From a checkpoint of a small mixture-of-experts model trained on Wikipedia: 384 SwiGLU neurons an expert, 9873 steps.
Below are experts of layer 7 (counted from 0) of a mixture-of-experts language model. Rows are named router (the router's row for the expert), down (a neuron's output weights, with its number) and show model dimensions 160-191. Each number is 128 + 24 x the weight over its row's rms, rounded and kept within 0 to 255. Numbers have three digits each.
After each expert's rows: "comes before" lists some tokens at least twice as common just after its tokens as in all text. This comes from a sample of Wikipedia text that the model never trained on. Tokens count by the router's weight.

# expert 15
router:134118092114089141160119124139108127151137103116158119065110107160149129164160105140132113105069
down0:142138108131113109145114116132119093102153121122107141113107146127173155142102103139085158105081
down1:148105153155119117157161088069112138122142109110113105068109126168133178137143118095132095125153
down2:148113160133140142135140162146149138140129106129124131116121106156120143099152067133096099112125
down3:133147107133108117061131088130141149118117122087147151103145071143141124123118110167110100167137
down4:177147139121170138127134141089120113129097107086135141152080109095110160180149145119139097113141
down5:139132139116125123101118116106161090127113119132100131130139154129110137149134157135144165141140
down6:103139115150162167140166122092119106185178115101140097144102150135106135140112137084141142115128
down7:118105133139114143123118125119138147145138129167113119125138124141117186164156187133110125162105
down8:104117088165128137142123141111122133096122118131150157120115173158119175133163077139097115130115
down9:102151117117139074148106180148072092140115150109122129101109125131129152143104145163136163174132
down10:111102133122120156124119134130126093148126110128099125106175110160077144086153106106109126128115
down11:146167139107111116144097078128138145124162155132162137141145120138127116133097124113063123128169
down12:091134127117175179185127153132158148162168131111109105167119095143121139119125174119163109109148
down13:207140124134099126126076100131128093138088116143136137161141134160155167135122145123130114140141
down14:109179196164136096123146104115096148141127111118106116193113135135144184112098135115089108110099
down15:099089150152097102121165146086171090166164111167131129116095183143125121098163116119129083138123
down16:146143136107125161087094123133158143063143143123136102100126135155114151097093168125135144171140
down17:135120116106138104171123100131111108106154116162105086121143155152128102102153127069107180173101
down18:130114128154184087155108127140136099112142095123157137121147139102160142104147093141164086148095
down19:103103119113120147119129108138150115142104160133116129097105125092155129110098140136129106102148
down20:137121132155128121110138101144135126146119107137155111089112164132145110103115157115055111112116
down21:120129121121121145101130145114172112124142089149120185127130119142126114136121124151097160130067
down22:142148126114124150105086122149120132144095122155106091108119147165107139107137159100143119117184
down23:143149111151167138144140103103098145172154160148130113166118060109190058155118115155099162165166
down24:145160118191107114133117144163138129136155118083160155130104167134103141116164127078088145098105
down25:137156124098116159108127159140130178102106163152122123182175132118103119130133159129143133093112
down26:176097151137082106133155162138139109116145144119118125141138135094097154105146167119133088130169
down27:125137143120118161138135117111140112099136127152109122112144104054112167143089097102124119123111
down28:128119180064141113122119139131159150126149153130156156161114122133145159126131118092179087125108
down29:113102129156160130097069123134133175111140095185105148104114157095159097145137122116153129122136
down30:074142127096115126136097140079115152058174142143150102149134133090105153136137139183125157174113
down31:101162108130108161138146153122151136131130106118118126122129171080135096119097103118133158162151
down32:144103122107119120175119127161127160133121111156108101133117126153107128130169127145124132113109
down33:132107137159179149125126116108114130085146139078108169101138140155143137091181131156121135115169
down34:161132131143160108078155147158135141143137158147090132156155174096107115122133129123074105096132
down35:192130111143095118121125143167156140113147113148143132117136097116158111129127095177117140125167
down36:158154118126141190101145145124107109134147161134096114154123129123145141133144122145130164167129
down37:117070106125116122124140117130144120047134156096109149118114097167140159139115148138147126136121
down38:119131123149175097139145110171098142124132133140146113115159111156147129152094130088123131124166
down39:132122093110121155132138149121142129127135111103094142095109110150127108123150094173089153150145
down40:168147132131121113088190119108126170094194132143115129150130082095095100145141165148106096153100
down41:146141121094137108102120109124113173155126165098062108160121108168137113160138124096090130131165
down42:149161171123132173123147126189130107147195098137110137144120152120133137101125108132152118163142
down43:192077101093133130127112127122113111124160141126144126144179144152138133161148143156064103123099
comes before: ":", "\n", " information", "′", " by", " career"

# expert 11
router:128101125136086134147171126126153161142113128107105166142156111102077111168162149128103123136050
down0:101150135122123115129120100137112091146137106142136132118102111084176118171095170132165113176155
down1:111178110156119148167152119130103117154141164104117110105103087116146097105122118065062162122138
down2:076140096107103138082094131140134132161158127130132082122159169155154139141148114153135151134125
down3:141106104138167133130150159150101159109176119159071113084140159152131106163123154112125180154089
down4:088170163149113115062144166148206104170122108103122127102117098139145129162186119129169133117125
down5:117113146126137140113187110133116125182105141110140128112132142116115123123180116104118101137119
down6:076138154113155106133113147079115089120130109130088119112131147138171158140152139108140138125123
down7:125104141105131128104108150127135081108150108102166106129109114139072121140144134130187138122103
down8:118166080158116129135125117136195109152111130129124096134130133109116156125107123130151168135154
down9:114120120126121112148136110128124123096074120143072124109158112154123133143120143137108108135129
down10:116140120104164148152144122123126085165139108122118092131135104098142126126123126122103166102120
down11:094147101093144111107206139097178159130146180149109167108151113108122127114116122110138130121125
down12:119161117127180145095141127154088115103127105135120114099139129132099161142094140125144137093139
down13:145123143100164140119101100104162099076150155139140082065139122118154086146102156124123150180127
down14:138135138104098148146109158138134091147108147129155141121147146106104132103167150133073105140130
down15:155109148104115113141140144127144175119127157115145138148118119132112137114139165146133150134130
down16:085081114102107106161146124089120142088158124094145160141087104115104123096132105129103122121105
down17:126079139129081098117092167151120145117106125130105174120149111103127175152123123118128095126134
down18:117146135141103147112147191112160116157136142139129154112168111148163141130120123133129113158139
down19:137132105118142098120157132150136154127124086151100110137109155158093130176148112128119076163152
down20:139118110107110110125092130115153122186093153098173120106131138129139127108141148140149099133120
down21:196146123120148149145115114124137099126113144127107132106112155113135144132122178123132127107132
down22:149096120137129102123163119155145149137191142141144090094166074131128097123099144094154161132148
down23:130130094123118160114140150127102112102089183151187129132161186125106130071138125114085131128135
down24:079073128096097120082087143121138175171136148095136156175145133113108092110137157107126135149121
down25:121165160129121149140129124144094082107112111073115131122155121112145136080122106137120123151108
down26:106170127117134105146131152102122100131160133131119110132128170120131109139120169124122125120110
down27:129130162140109159091125140144133140147131164111118127131179171172139156125143102116185140157185
down28:086162118164131094162133141139169146122080103103130102129127123156115176179107096088101127139135
down29:138125110132106102096108161126090121121140121144123099108120127141156173094116109111136178119157
down30:101135114123147143139163125114125109130104115112181152119154141106138120131114148133146128111126
down31:116149101170099126120101152125127110150097137134207133133128143129134116128162129113112108160112
down32:132128161136136149144128112130111108147105077098169162174095124161148162123140097116112098109176
down33:202137145128107132103120127112136099140135192090106174115133119077124110159133105097179119136140
down34:141159159121125121176139149110117111110137086106134169128173133136125129093120144135164110143115
down35:105107118145129158123128103145155114157170078110137142140164122126086115090129140168109148150182
down36:119143138193097148137156125161120125161119113127097116143118119178153117135161148121182125121154
down37:196155101143119106097117138143092129120142109149160152126118174154122138131143113122162117139172
down38:160114073168106084167120146116143139122128137175108135108097135085096142125132124121127135058108
down39:132133140143111101091106155115119151122149121108096102126109122134150149133142082141109114101136
down40:134111099111121148086130110135119089151136119095181117150095095058165168137093128127141143080134
down41:136120167147112117111122073127131117139127137127132067130116131126113083127151143117068139099120
down42:159136107118122129117113135078175153168131098163112127120101115099171156159085112203133087148158
down43:144132148124143112121110129146113132046090101117083130141144167138117148144136125116096141131149
comes before: " of", ",", ".", " in", " and", ".\n\n"

# expert 1
router:143140129105062125145098129124057133136121174095120133136148113117112136147114120134131150139099
down0:158157116097151094109095118126150118153123116128117121141138114146179095126102132119124127121116
down1:131108135139078136110089151133113110127145142142119077189130133102179140155110145173158117097147
down2:139108138165119100157186121138134141096162136136158075114131148137080129141150122095109143157133
down3:105096129124135105121128146173104103155117163117134129116107150108101158114098168124105119172115
down4:146154146167166123124126128122141125162131175142087085160120137133126131140133148166131082111115
down5:124151140161106146112080170148140145116116095114132120122084124176078182164146111103136091123141
down6:108112156122179125131103168155126134118143147117178112145134101098136152146141081136100087130124
down7:105167129128126096118135148084158105105105114138102104091088164146128111094129093126118116126104
down8:093082096106139116166207117122115113085146116123111149137161107132125135163119110141083097086107
down9:159137135104140133103120113098127115128142150137137112123103138129124120117140138082132184130085
down10:139097126117112164076118133109101123143100116135124137113131114156153143157134137136128121120093
down11:123152117165113167147179134121124144109099111110113123142130131128104112142133164138129127120133
down12:150121077118157088133095130126133108140138118134118183131124145140103172078134121148115112198053
down13:134139216096107129120084157106099077106134142119124108159102170121111125135120145102114113129147
down14:145171177123144156098136115106103117165159156147144100095164172139132135114134118114126106120164
down15:129106168121141096129161146102074142076130122114112134132071065098130083089113160135155136149120
down16:092099124102169142123190140117118133160136155106118164121154165099140149114127156091152144150087
down17:101081095140127191114137168108095125113142153116085110117113122155134141131075151164150128173129
down18:110116103132111098142116110120137134191108106127115141094135167134116146138159115134181126147078
down19:132116152144112155099105111141092087113116161122075132119085135152101146132115114127133121096123
down20:142114123124115116130159130138177153143109103129098157123145148159092097096103127129145099117156
down21:131173144138126158070089143125122137076159146148145128125132115135141127130105128135128103097128
down22:124085113104120120107125111132134112153159087097135117169165135089090115086126118138145128148123
down23:089120147124096123108091104135148132173127121115098136111121114116156113134111127140112108102143
down24:076126145142092134086125104135080125137073132139184138124128149107141123152126143127153092158133
down25:108143142146122152137162097159201117117155085158125113115128144094123114098118112132146112116097
down26:152126106085105147131126139084122120103159102138130119117097167171128148164170135097077136095101
down27:124150121158124109105093146151160135114127152143104161134119139146083162174173122121167120137134
down28:129143121151114110086110123098124121127090120122119117128167123128157161126123136150135097141119
down29:154120143117130157141148124170103133119134102093128104125110130109106136185100089147122100115106
down30:108100112099117130121132113097102086096124155156111147129135123103131154140100145158122149101116
down31:115124134139104151117152094147130118116140147139094137109082094117110120128063129163125102097100
down32:127133137122075124146127090165118105091131146112129108122157119131130154148101151112088120131107
down33:104153087144145129105117127101133101148114181123140100107122124112122113133139103108123129131145
down34:104103144107116096149114153105139129106143152145091113112175162113138088152136107126121152169120
down35:122149141150127127126135113117125152115133076114132109104140138096119136091118116137187132179149
down36:120132119126157121162130120156147124114148185131134097119145111149138164118070136137176137134151
down37:167153111133076148077101109108182145121114145148152139104137172122111111133127147133095114146123
down38:153150116120118152162122108107112116137138150122145111093127169102127128080126162142143140144159
down39:133130151096142119105157128075140150117093101104106106118151162118153114102153148108129071152139
down40:114142120121170135120141129111104111119128090151129114102114140147144136107158117137154143126131
down41:136097169112138150163125122180104132126115121094156083178130169168096119103106115117129111170103
down42:096111104141099145176159131123096135118171126116169113135107131135140121138124150110133133100091
down43:149143120141102170123136111121137107139110157119128140140133137131147172136139122154123103125128
comes before: " the", " to", " a", " in", " by", " as"

# expert 4
router:107136123120120148163142123102090149104128173101138171126152176107120085125143156123155149129106
down0:137149085106142106133128132150089102120141136146146097170135092158123183117126132175175101121106
down1:148099152109113126157108142120117136117105122149129102141109143095137123147138108129137135123115
down2:119138123121140123129151142168145116162134143121129118105108082126121123088139142152136123136109
down3:103088143171101093165131149117149131101118157134121143089104093159132126097143154124104134096124
down4:136133093106118140133142120165109136145172136172143164115130090154118142133100142115133106163164
down5:139154123146139108147117136151160126121118164150144065150107143130147125127147117105120140136149
down6:138098105130111149139120120114134169149117108092101078063122147115129127149127163108156135134080
down7:117120121164084138146128138180140150094124128168147099178155145159098077130166137126080151137156
down8:144130153131106101113116141132132126113091121135120161124140122130176132088130144179116108138139
down9:161116110121089094128148153110147149158135112143110173106110118184123123112103157153101115098109
down10:117132103134152131115085129121108093131135116091151135150125135139121127118089119130119139139139
down11:133144178135127070122125129098141141192149123141174123108136149090164121135168126108127117130110
down12:159138100151142144205156152110143114128082069129122089074127151109120127131157129196106097118110
down13:099130152111127143136129142097152135147097110136099180133115168149159078138071120112141093148172
down14:137099117097122095119136143129138142133106124117104122119099105137137149157102116105112126122135
down15:153119114094090141091114140098140177142145118124087117129139152087096111142145111114143154099149
down16:131181141145084152110157107103154116164102133137155120148156117172124099105115103132131131123104
down17:134114136154111132161117153161104111149141115158160127144092135111151084140124134149103121119139
down18:100099126137132098103143129126150166133118123083111130107127129145186118193128117125167099160094
down19:132128133159110151121137150133121155156134118140097108099158129128111131130151135086138106158167
down20:126121122139107123158120103182097115119160143134118157080126177167112137137138132101135109106110
down21:106134110111116083117123139109142111120099105087174100108151089176145143122120127142138137111094
down22:130107122139110117175119102162129135079153128152139123118068124134099120126132124139122096107132
down23:109146167116111137106136153106127121158130140110114152138116147118151122146170132168128138102111
down24:105124140112087090123121088124135144139093153178102125149126128137140135170121173103107134123111
down25:084129126170149129061126135122120134194143142157128155129148164172119154163107145148123110110104
down26:150116121149162131097148155134153154110116119121156111077131125113102179118122118139149154127098
down27:120127141109162120126141122136130120166154110114131126104139064124138175103146114126117128128187
down28:134135140151151127156148073152156125101140131137113136127115120150121148139092150151114136126149
down29:139104120100134133115137162201151148135151146162127127124136120098123137157127118168161147089123
down30:138082108098090119126090117130115082121142133138106140131104119111118136144114115163155125161114
down31:068119184100108135123129127112090112139157120135161116148146117117102128120125135109133085132140
down32:130125118091157127146164133111111167116143128157138164162155175136103168118119132136077115141142
down33:091131123146155147139127097143119112135107136138138104149159120149165082138142115104137172145123
down34:160091151114125145168151150107171125118163135190153129070101103097157119131091137118152125099169
down35:125133122133048083149094129117156122153142103104118112120111130098132111120149146175143137101138
down36:152143097127168109151095118151085171168118162157111143103157110105115139105111163153125114108128
down37:168185116056136118125161144128104127138085118138157157116130127145103153195114131112161129143123
down38:150123152139095133136133144134144161090134118166144163103118104169131111123130170145151096097161
down39:154107135115121175158165113097092114135159143147152139119137116145119095115086084111127119156170
down40:121126203123139154136152157136098099143113127176118128129126158154131134169120084083141131149113
down41:113143152141158123162113115116105105137161143155119104106159110156115087161127124132188116120147
down42:112126131162120174116131153101154146146133124130167150102104180137139112108125138150149142145133
down43:123133106069127122144117110168136108132108118086091142097103129108140160154149124115123107101207
comes before: "0", "5", "3", "–", "9", "6"

# expert 3
router:130145072123102131191188127096124132136123119104106156117155137072142108126158143116077149136112
down0:091120146136153123103139102101139137147108132149104113098102125114120096121116113107135147125082
down1:129127154169151105098113116099127131113120127058101136105154131087164118164135116111140137108126
down2:110143128138143148147123096111134120138180109127147120163122139128120120121130139073111128113065
down3:130090107087129100155095161126132172147103124141098176171100147166124113149128181111132115088123
down4:137145150145113113168115125113065137140125130146114162087132130112203124101098106093139156120140
down5:121107189125155093132118123089124154095112139125130152141152149175147115059126114139085168124122
down6:143095096143140132080174139086129139120121067163126149166172142145138101154094145127138113146105
down7:100122153176126113127148127113132122120175107135134099140099088126134171144104122147140179139116
down8:122111124090138130152085139097122109121140119159096110102119057117111108144108143126143140114123
down9:124093100128123115129140123090120122132131167090159110163135158106117106124110123097144158128064
down10:117125067138165120108097087147155098095128097128166123111106135101183154167156141151157087127145
down11:143147111144133132152118169129115114117116119103096121088116132169136129150129075086119113072107
down12:162101095146141124114170127191097094156092098128117127140141082142133142130129125113165104123149
down13:149119106100163118133108135128135118086116135152103139083073119121159152155103081136117077138139
down14:101115135134111113140119175157124115164158122098106133135126068168135122145146113092127112136156
down15:111134129113160120104116112075136129135133133081095118130084090095151090127150140164115137149151
down16:147092113157137148094137106147128110159150087110169095115097108117070114113137111122104108087163
down17:147125119079132128112112161157141104114098132103143118142122119099123076093098130079136115125138
down18:147114129138167164133159141126109120111118144094130126171137135107125112167082132090125080130127
down19:126081126149127125177129143123168148113103108100166141137158104132126132085134181118128148127142
down20:181114126113134120136150115096108119115124094112113144090132140136145148117119133109080138098128
down21:121098137138143116122157132117132126153114118156101157141090224155112108178135151117131154109100
down22:134153108122147138125110127093116115149113105110126085112130148104091097145139150107138142149150
down23:138150082087086108128100113060149122147136134149179106157131113097098133168112166137078144087156
down24:094165136150116181103159099133148142125154124094119135134179154095123149126136088130148180128110
down25:121111121083151148135120144123160171095106132131139123188108120125167134149122105119082125111133
down26:158115119107092144153118143124095113110131145115115130144102109099085117126136127170121139105153
down27:131132127143101170117149081154131128114127073129139143118181123119112167136116109128161099139153
down28:091137109117113127106173133135130127119123112099148125136152126111091105113123126110112116196103
down29:101150130136144132148171156164075126152114163080124127101085124145120150112135125143111125101099
down30:087110143152133109143126142130105137139142097123100119110107123150138140152107072155145113091148
down31:092129122135116112143120141084125127098117135103106172125130101146152140130071104117071102109159
down32:147102113129144151126124122190102119121093147107143137110079145108124137104091153112120130132130
down33:144144139165138104099105168145125135118117136126113136160113156139135085143140121126127129154136
down34:132134142191154129097103164168173139136134165101115137117144129105153100126123109141112119182166
down35:145162095146172152130141133115108110116088194120156138106175138142143098126126123128149121117112
down36:092115099158099105097111119096106102154155156111124123110116144108130087144081144113072181140124
down37:107126096144119151132158132090090149143162133106114139137196147126140167121140156146161170151165
down38:148083108148101158136147123131170125131102174150128169121066180120121155097139119127107133131109
down39:135091167129132171133088098163086123102122089156125140140132101137125070131161134146149111147190
down40:133094129134188179125149140163156168127101122106126119142118157160118108144124160108115103142101
down41:145087114139130115133164147147180138141109093099097134145109147134136112125159150111140110123071
down42:136162090127175147132159137088137132139124126116125128121160148143131158132114117164111141136095
down43:111138123164110147222157150131109108126165154118117133152152112109123130135139079170130130105104
comes before: " |", ")", ",", " |\n", " (", ")\n"

# expert 2
router:146118169134091177123157087090094138146149113085117124113147146141122126158160128101115123129160
down0:140108144184144121132130100144147148118125085137095106120102148114131085114124145175085171137174
down1:092145145107122102165114097126158110123079096143115106098128102132170120145137096087140130126114
down2:121099140141145133133143159111133158143131135139158133125132138128118145127101147117111070172139
down3:111171148123154085167125086135141139105159137066080060077111138127092143102139075119128127173122
down4:137176117110091097180131132133091118120123104139169111121144095124123147136107095108115156103198
down5:164141136131139096140125114135117087086077124104100106089129107153132147119101140102075080122056
down6:098132143165150112154152129123159126120119115125144125142184159156170143114103201162126143119135
down7:171134117153124157099108164083145123119156103090090168144107172122125153098152166110096145185123
down8:140096140121126125118121123151139133121131152129115170125142142111086088145139157117129164094054
down9:126112129113120145109148169106114090132124111138150143148115131129071095108123135114115117117084
down10:138103105146157152114153115120180091135143102140095131114136134140097122110088122138148176129091
down11:137127139149141097092158149154121141144157085148158167093081119124146143142124144112205099147120
down12:108118136127142151187126144113073106156108119106124117126130149145134149104132102125143139117139
down13:120109131133122150078129115130104129161100129105088176171120160113090086111103140160161111108119
down14:134126139133097126109093124124135152105107085130192131127084120146140122119108091091093134174131
down15:136135127148109114103128153099117109104118135135119171114165123143106121111121140173122151170123
down16:120099161125088105090129110141127123153094144174102139146135109127118153174078105136106103147138
down17:124162113092107102161119159111119149110100133158186128163095128116122139126136093128100140123096
down18:124079112148145143142113092135185131148145149104153128163111153143134080129137168111132108144143
down19:145084123140116114124098182147139123107132115105120153145134113137102112085121146132141159125144
down20:117128128156124121110116127132142125164104113129086143148090160120156114178146120117133123123045
down21:101111143117096104124101146119112096134105159138119152134152148140133137155106115093142129099188
down22:092141149141110134127149148092129153170133112115126100119092098139130111158115128166120103129099
down23:137090144110136115121082119123130070121113143139112072144169131136164103144107146118138143104154
down24:139144132115145132114126118152090133159083131132148092146163133151107136138153136156135152154131
down25:099147148143137186094144071130148120180132113147121167141148141117131158109126152093144155111134
down26:168122123110123164116104093101092175124135127133108144109182094097134145131114113105113122136127
down27:144120072122128134098110125104112155158151109162136150107117159133119126091155115129144120140167
down28:113127089143106136123147123134178167156117133140122141080110140114148111123130068141110136170167
down29:164127122171131140153174146128118159161154158168102164115148127124158117128117135141117123131126
down30:115122154142119146175123108138104152154075167160130124127152098104096123171101116109177099170099
down31:098112123148116115154125111151156122097125123141150105095159166153150116162133134133127141115182
down32:130167130104170091068174145132133108101151117135112123109095158089121123153170127103139132140104
down33:120144111156136087108122166181139125102079099121118136097098154126157139071095127067110125142137
down34:110107130127138128142142101152117146137112154136063145115161145127135128107166103154093101116131
down35:110142138151123165125142084139144140156132097117144123057140129152096137139115100109123106122109
down36:138090118153098119122086175076122112112115122134133128125139129158131128159128105116124129156042
down37:160125124092107126139101148128128141109176084090157147166089116141146160152152158153134150143145
down38:137142130133155122101153101143077150162159139075113127120121128112146128098129113133131139138138
down39:105109135095116145183135117145100123124138081132163122152185166126108115121111131106127139103090
down40:134095110104102099134103112089110119118111106162185149110146148128160136123090120099112177126106
down41:132098135192150137184135100113108123109104090146116154141157148193083146115163104112140140146064
down42:152131110107137076084087137145139126136113135140164162163104118141147181167132101120150163090131
down43:119069146128130096102114172117126150110156133141171134102128101126146127132164122129136151146113
comes before: "|", "-", "==", "The", "===", "1"

# expert 5
router:144146140146111141147195126132099136124107149099148155106104121164102123110119154144117128079136
down0:117153131143132122166088109111099097116170127144138161126123154151076168160118131133135138133100
down1:163099110103164104191111118181097149108149095151138150134100111121133099125126112126144115155075
down2:126101130130157130125121159138104146104157121124074151118146116132144099122110127124146110126144
down3:147108136122113107120149135113136157118126141124122070160103089096150094086148169065156144138169
down4:159122142101155095106136104098139090089105127156141097145121152122102112146128139117121141140120
down5:141127089118126114144118138093157143105139153127118112086097118153107123085118095107134115146112
down6:115135146149145122147140133105137158060129137127123122155160088118125157137156143123116105118105
down7:148099130147131130125118083130068150144126114177120120117102141156163081107106126132109151153089
down8:113132139120116154138122138170116107104092154147129148095139148069120111109122147140169142101104
down9:121114080138116172104103114103094140145148117116119162113162122133159117117096147125118122103099
down10:141085107136140121127097120116106115119172177105121147112125116155125142119121143123113141118112
down11:121096114146097074099158124147114151131162116107121082092134145137112102138141162129126146106129
down12:153103127092096138113135174108132140132114155098150151166141131079131133109111182112122148127168
down13:087155134102091122132108091090086145141151110153133111111093137114125118119147171162102140145139
down14:156172113086149133125148177177128101138167109081115128124117113102139083165110160150090119112121
down15:091101110143134112102103109111144100107143125170141098139105123146126093171122138105148153061102
down16:122097141102160133134116143138143160146110142131148147162142140125148133146124093133129101063154
down17:121111129118130146134133150118100116128144069160117144128142124132178114148112104119096121116155
down18:096115077097102153135131137157145175137119142132151163142144137158137134132061150110121133130123
down19:158191111136104150178119073155102120164110177125123140114166143113134141136123138076153117114147
down20:134143151141113111149094147135151131127135098147159096098127168127124121157144098183121117099094
down21:103102133096094128148182096126128144125145118129099123121120137150172069086106078124141138155124
down22:155179098115195154102123172118100146076091125137131145099156128092124148099082112139145111132128
down23:144118145158118083115160109126104166107131143163151106092145112133103126157109132126133114094128
down24:125135154142128131137147131135118108126145116113114129120147121099144101112104137151144151113107
down25:124134168157132136121175102143158078158128154138121147125104128139101146140123115161134128106138
down26:098119084111108145122124106140111084122094121129119092139142142119099136118062078164112153134101
down27:166100137126152119126106119115129124129126090140130131129096115105076181153157119135112096114138
down28:096123152133132143117088152137129191151101133173156140150132124089134137138166140124137110158133
down29:115119113152122109157118084147144135128130138127152184105132123114150056146156154150111134093104
down30:116122103151140164109081136135157119127121078183112111112107148091140122134110118152105139088156
down31:181146124108148145123095137155110162121137111079102110148097101131113149116131081143134154139173
down32:154066120127113132060152119107141107107148123144149114116133151134175166127116140165128113144109
down33:127160125125092107114127132109106126102160128129093105110072096130128142119137117103094140079076
down34:107158144091107138114152128099124112120120099125067148120096171120117146146104096117123111151108
down35:180108109122126110121118142115114105114123174140121139129108161124124143139150164116125147139102
down36:146097102132116175187113094078137106163140130126121152148112121167148138109152168143119135093123
down37:107152143134132132108163184130118121132098128131133122150153145069116178138120161121133148127114
down38:129122138166085115103172127116131114109125137159106116119065107119162103070163143108103131174100
down39:142150135171120105110136182182162136125154148107152104158144158136148102125090124133144096101137
down40:116168130119155119097096129162130122159111107084121134149128165138120121122165164149115121092097
down41:131130102169091135112164102154129184106125101122150149154160114143120087128106127135134124126085
down42:113054123091135128120123145163117155144077146094125148139099122111121109175086107112119127130131
down43:092134158144104096148139093138102119130160157130106125135088119131136161127144122156150133137105
comes before: " ", " the", " a", " Total", " Party", " October"

# expert 7
router:109106137127086183121121129112105116134137128119127149139162163168113131176137151119117111098132
down0:086093099081116075102145118133120075100132078112139125128151167117102158086215159138134159126098
down1:137135114153113137117136107099152116144117137141126101127146133182140138140115079143135132141174
down2:136166123158120095130111109124124167164145159155152145115133132132092096139108161110104143097092
down3:162082114088153149129155120104134086125072155154165142142130094072107132128149091115095127144136
down4:106120155130100109060168115100132141136113107102120111108160108156143076137112137152152123120124
down5:127095148124136119155116086126107105128088123119146150132136164143128117146122116083105130147130
down6:098174115135123102085142095120153179139129145106113109113126130141109162154166146116137180151153
down7:118154145093107159123134129138136157102156126109151134141096112171152113108142086110116127124120
down8:134107138123162152138073085165142139121135143127115127124133147135090160155123099108119130151129
down9:221129088119140143127163117133123133117153129118110154108123113113081132161121129101144118136144
down10:149124147116136117155106112121104123088096142120153155119174129104133092159131112141137147115160
down11:142120133137077111130156143100092186113139138169099120111143166112114136095121111133131118162096
down12:121127133136118105102115159159159151124103140088136166121138075143145129131120150124154136144127
down13:138140107150125125120100128145150146118214145110144151091144121152095131151144100141099132157130
down14:149137128167121114126162095178144138097148131116148160151137153152150156168106163118127141137103
down15:132126134144139122137104086151165148130135115138171187140112142143123142110087069157122148141142
down16:122141142114135128130084182115116136090076107136112151089119137150124117116161143156147146134127
down17:116117175142147155182111138157150138115095186091144159138114110140130138111086166144120146145128
down18:141137109148103130132148189116138153106167127123086085130125176123070105120126143129129133156125
down19:122119139140141073111168116124133140169135126115083119162154175144121158126163124126147182132075
down20:162109145126139119138159071152083151121137118175119132118148108095106084129140097105123154110147
down21:156109162142192151079119113124119178134104135133158175130121142115141151135138106135131118119087
down22:142130102133132126108107114143132145139129153082120138123120123133110081127155144107144120134115
down23:113111137150122152062155145132129115178131108135126115170107118185154130119118103132172117100163
down24:136144086127123156120109126179137087131128129171143119127175134128165139119183130073106133082117
down25:140120112139151151191156113114105172148178159129178090108094133102116126127114114095121127118075
down26:133133070120139140158124159129108135131101120146077151125146101084133120124132152104089115119119
down27:140152145129119135122159108162156144145147128133138147111098109141113123119121122123149162111152
down28:081099105100111148104112111082123136156105130140138126152085153129096121098136102092126140178147
down29:121159156141134103143092147109121061128119081136141124123129139166135138130083111201103152123134
down30:118144118118112136115143123138107144096143135129139139140156159171101129121107098112144100119090
down31:118119170142151123112107132119146121163158163138109107113101117160146114103063134162120150162069
down32:127166118188082123101139147153178125132124131139181142116168105139151146153164139136059123133104
down33:124110150131124145115152112154127115145132112094135125145118122095158118090133162153140142109131
down34:108136131120107140175161121132147154099119149123111148154131181091124108158165127126123112148141
down35:141134164114161103138127161174156124146138139113153113160134156161126142120138080098115149096173
down36:190135120128112148127104133124115153078117135091124152153117180117137179137166129127154152100141
down37:129109099126150118105162098118180125095137108122122078126146146134075098152146150161108110160084
down38:157117073099141147165126080128135117112129154110142076104125147149103128127143140121080162164140
down39:143120137128141135120122175128135158126073152123164159148129133135126145119119181140086087143065
down40:136133104148144088097124138190147119098114096134135158121125137125126172151137111125140127123124
down41:130140128154117097112121093140128091139116108139138128144106128145104103093137112141123108096124
down42:148130112114154114119118159114140133110127107126193124115097111130118125166157105148160150108117
down43:092127118146124125129136110158146157129112143133124145120179118112203153104118123138179190112131
comes before: " ", " and", " which", " but", " \"", " •"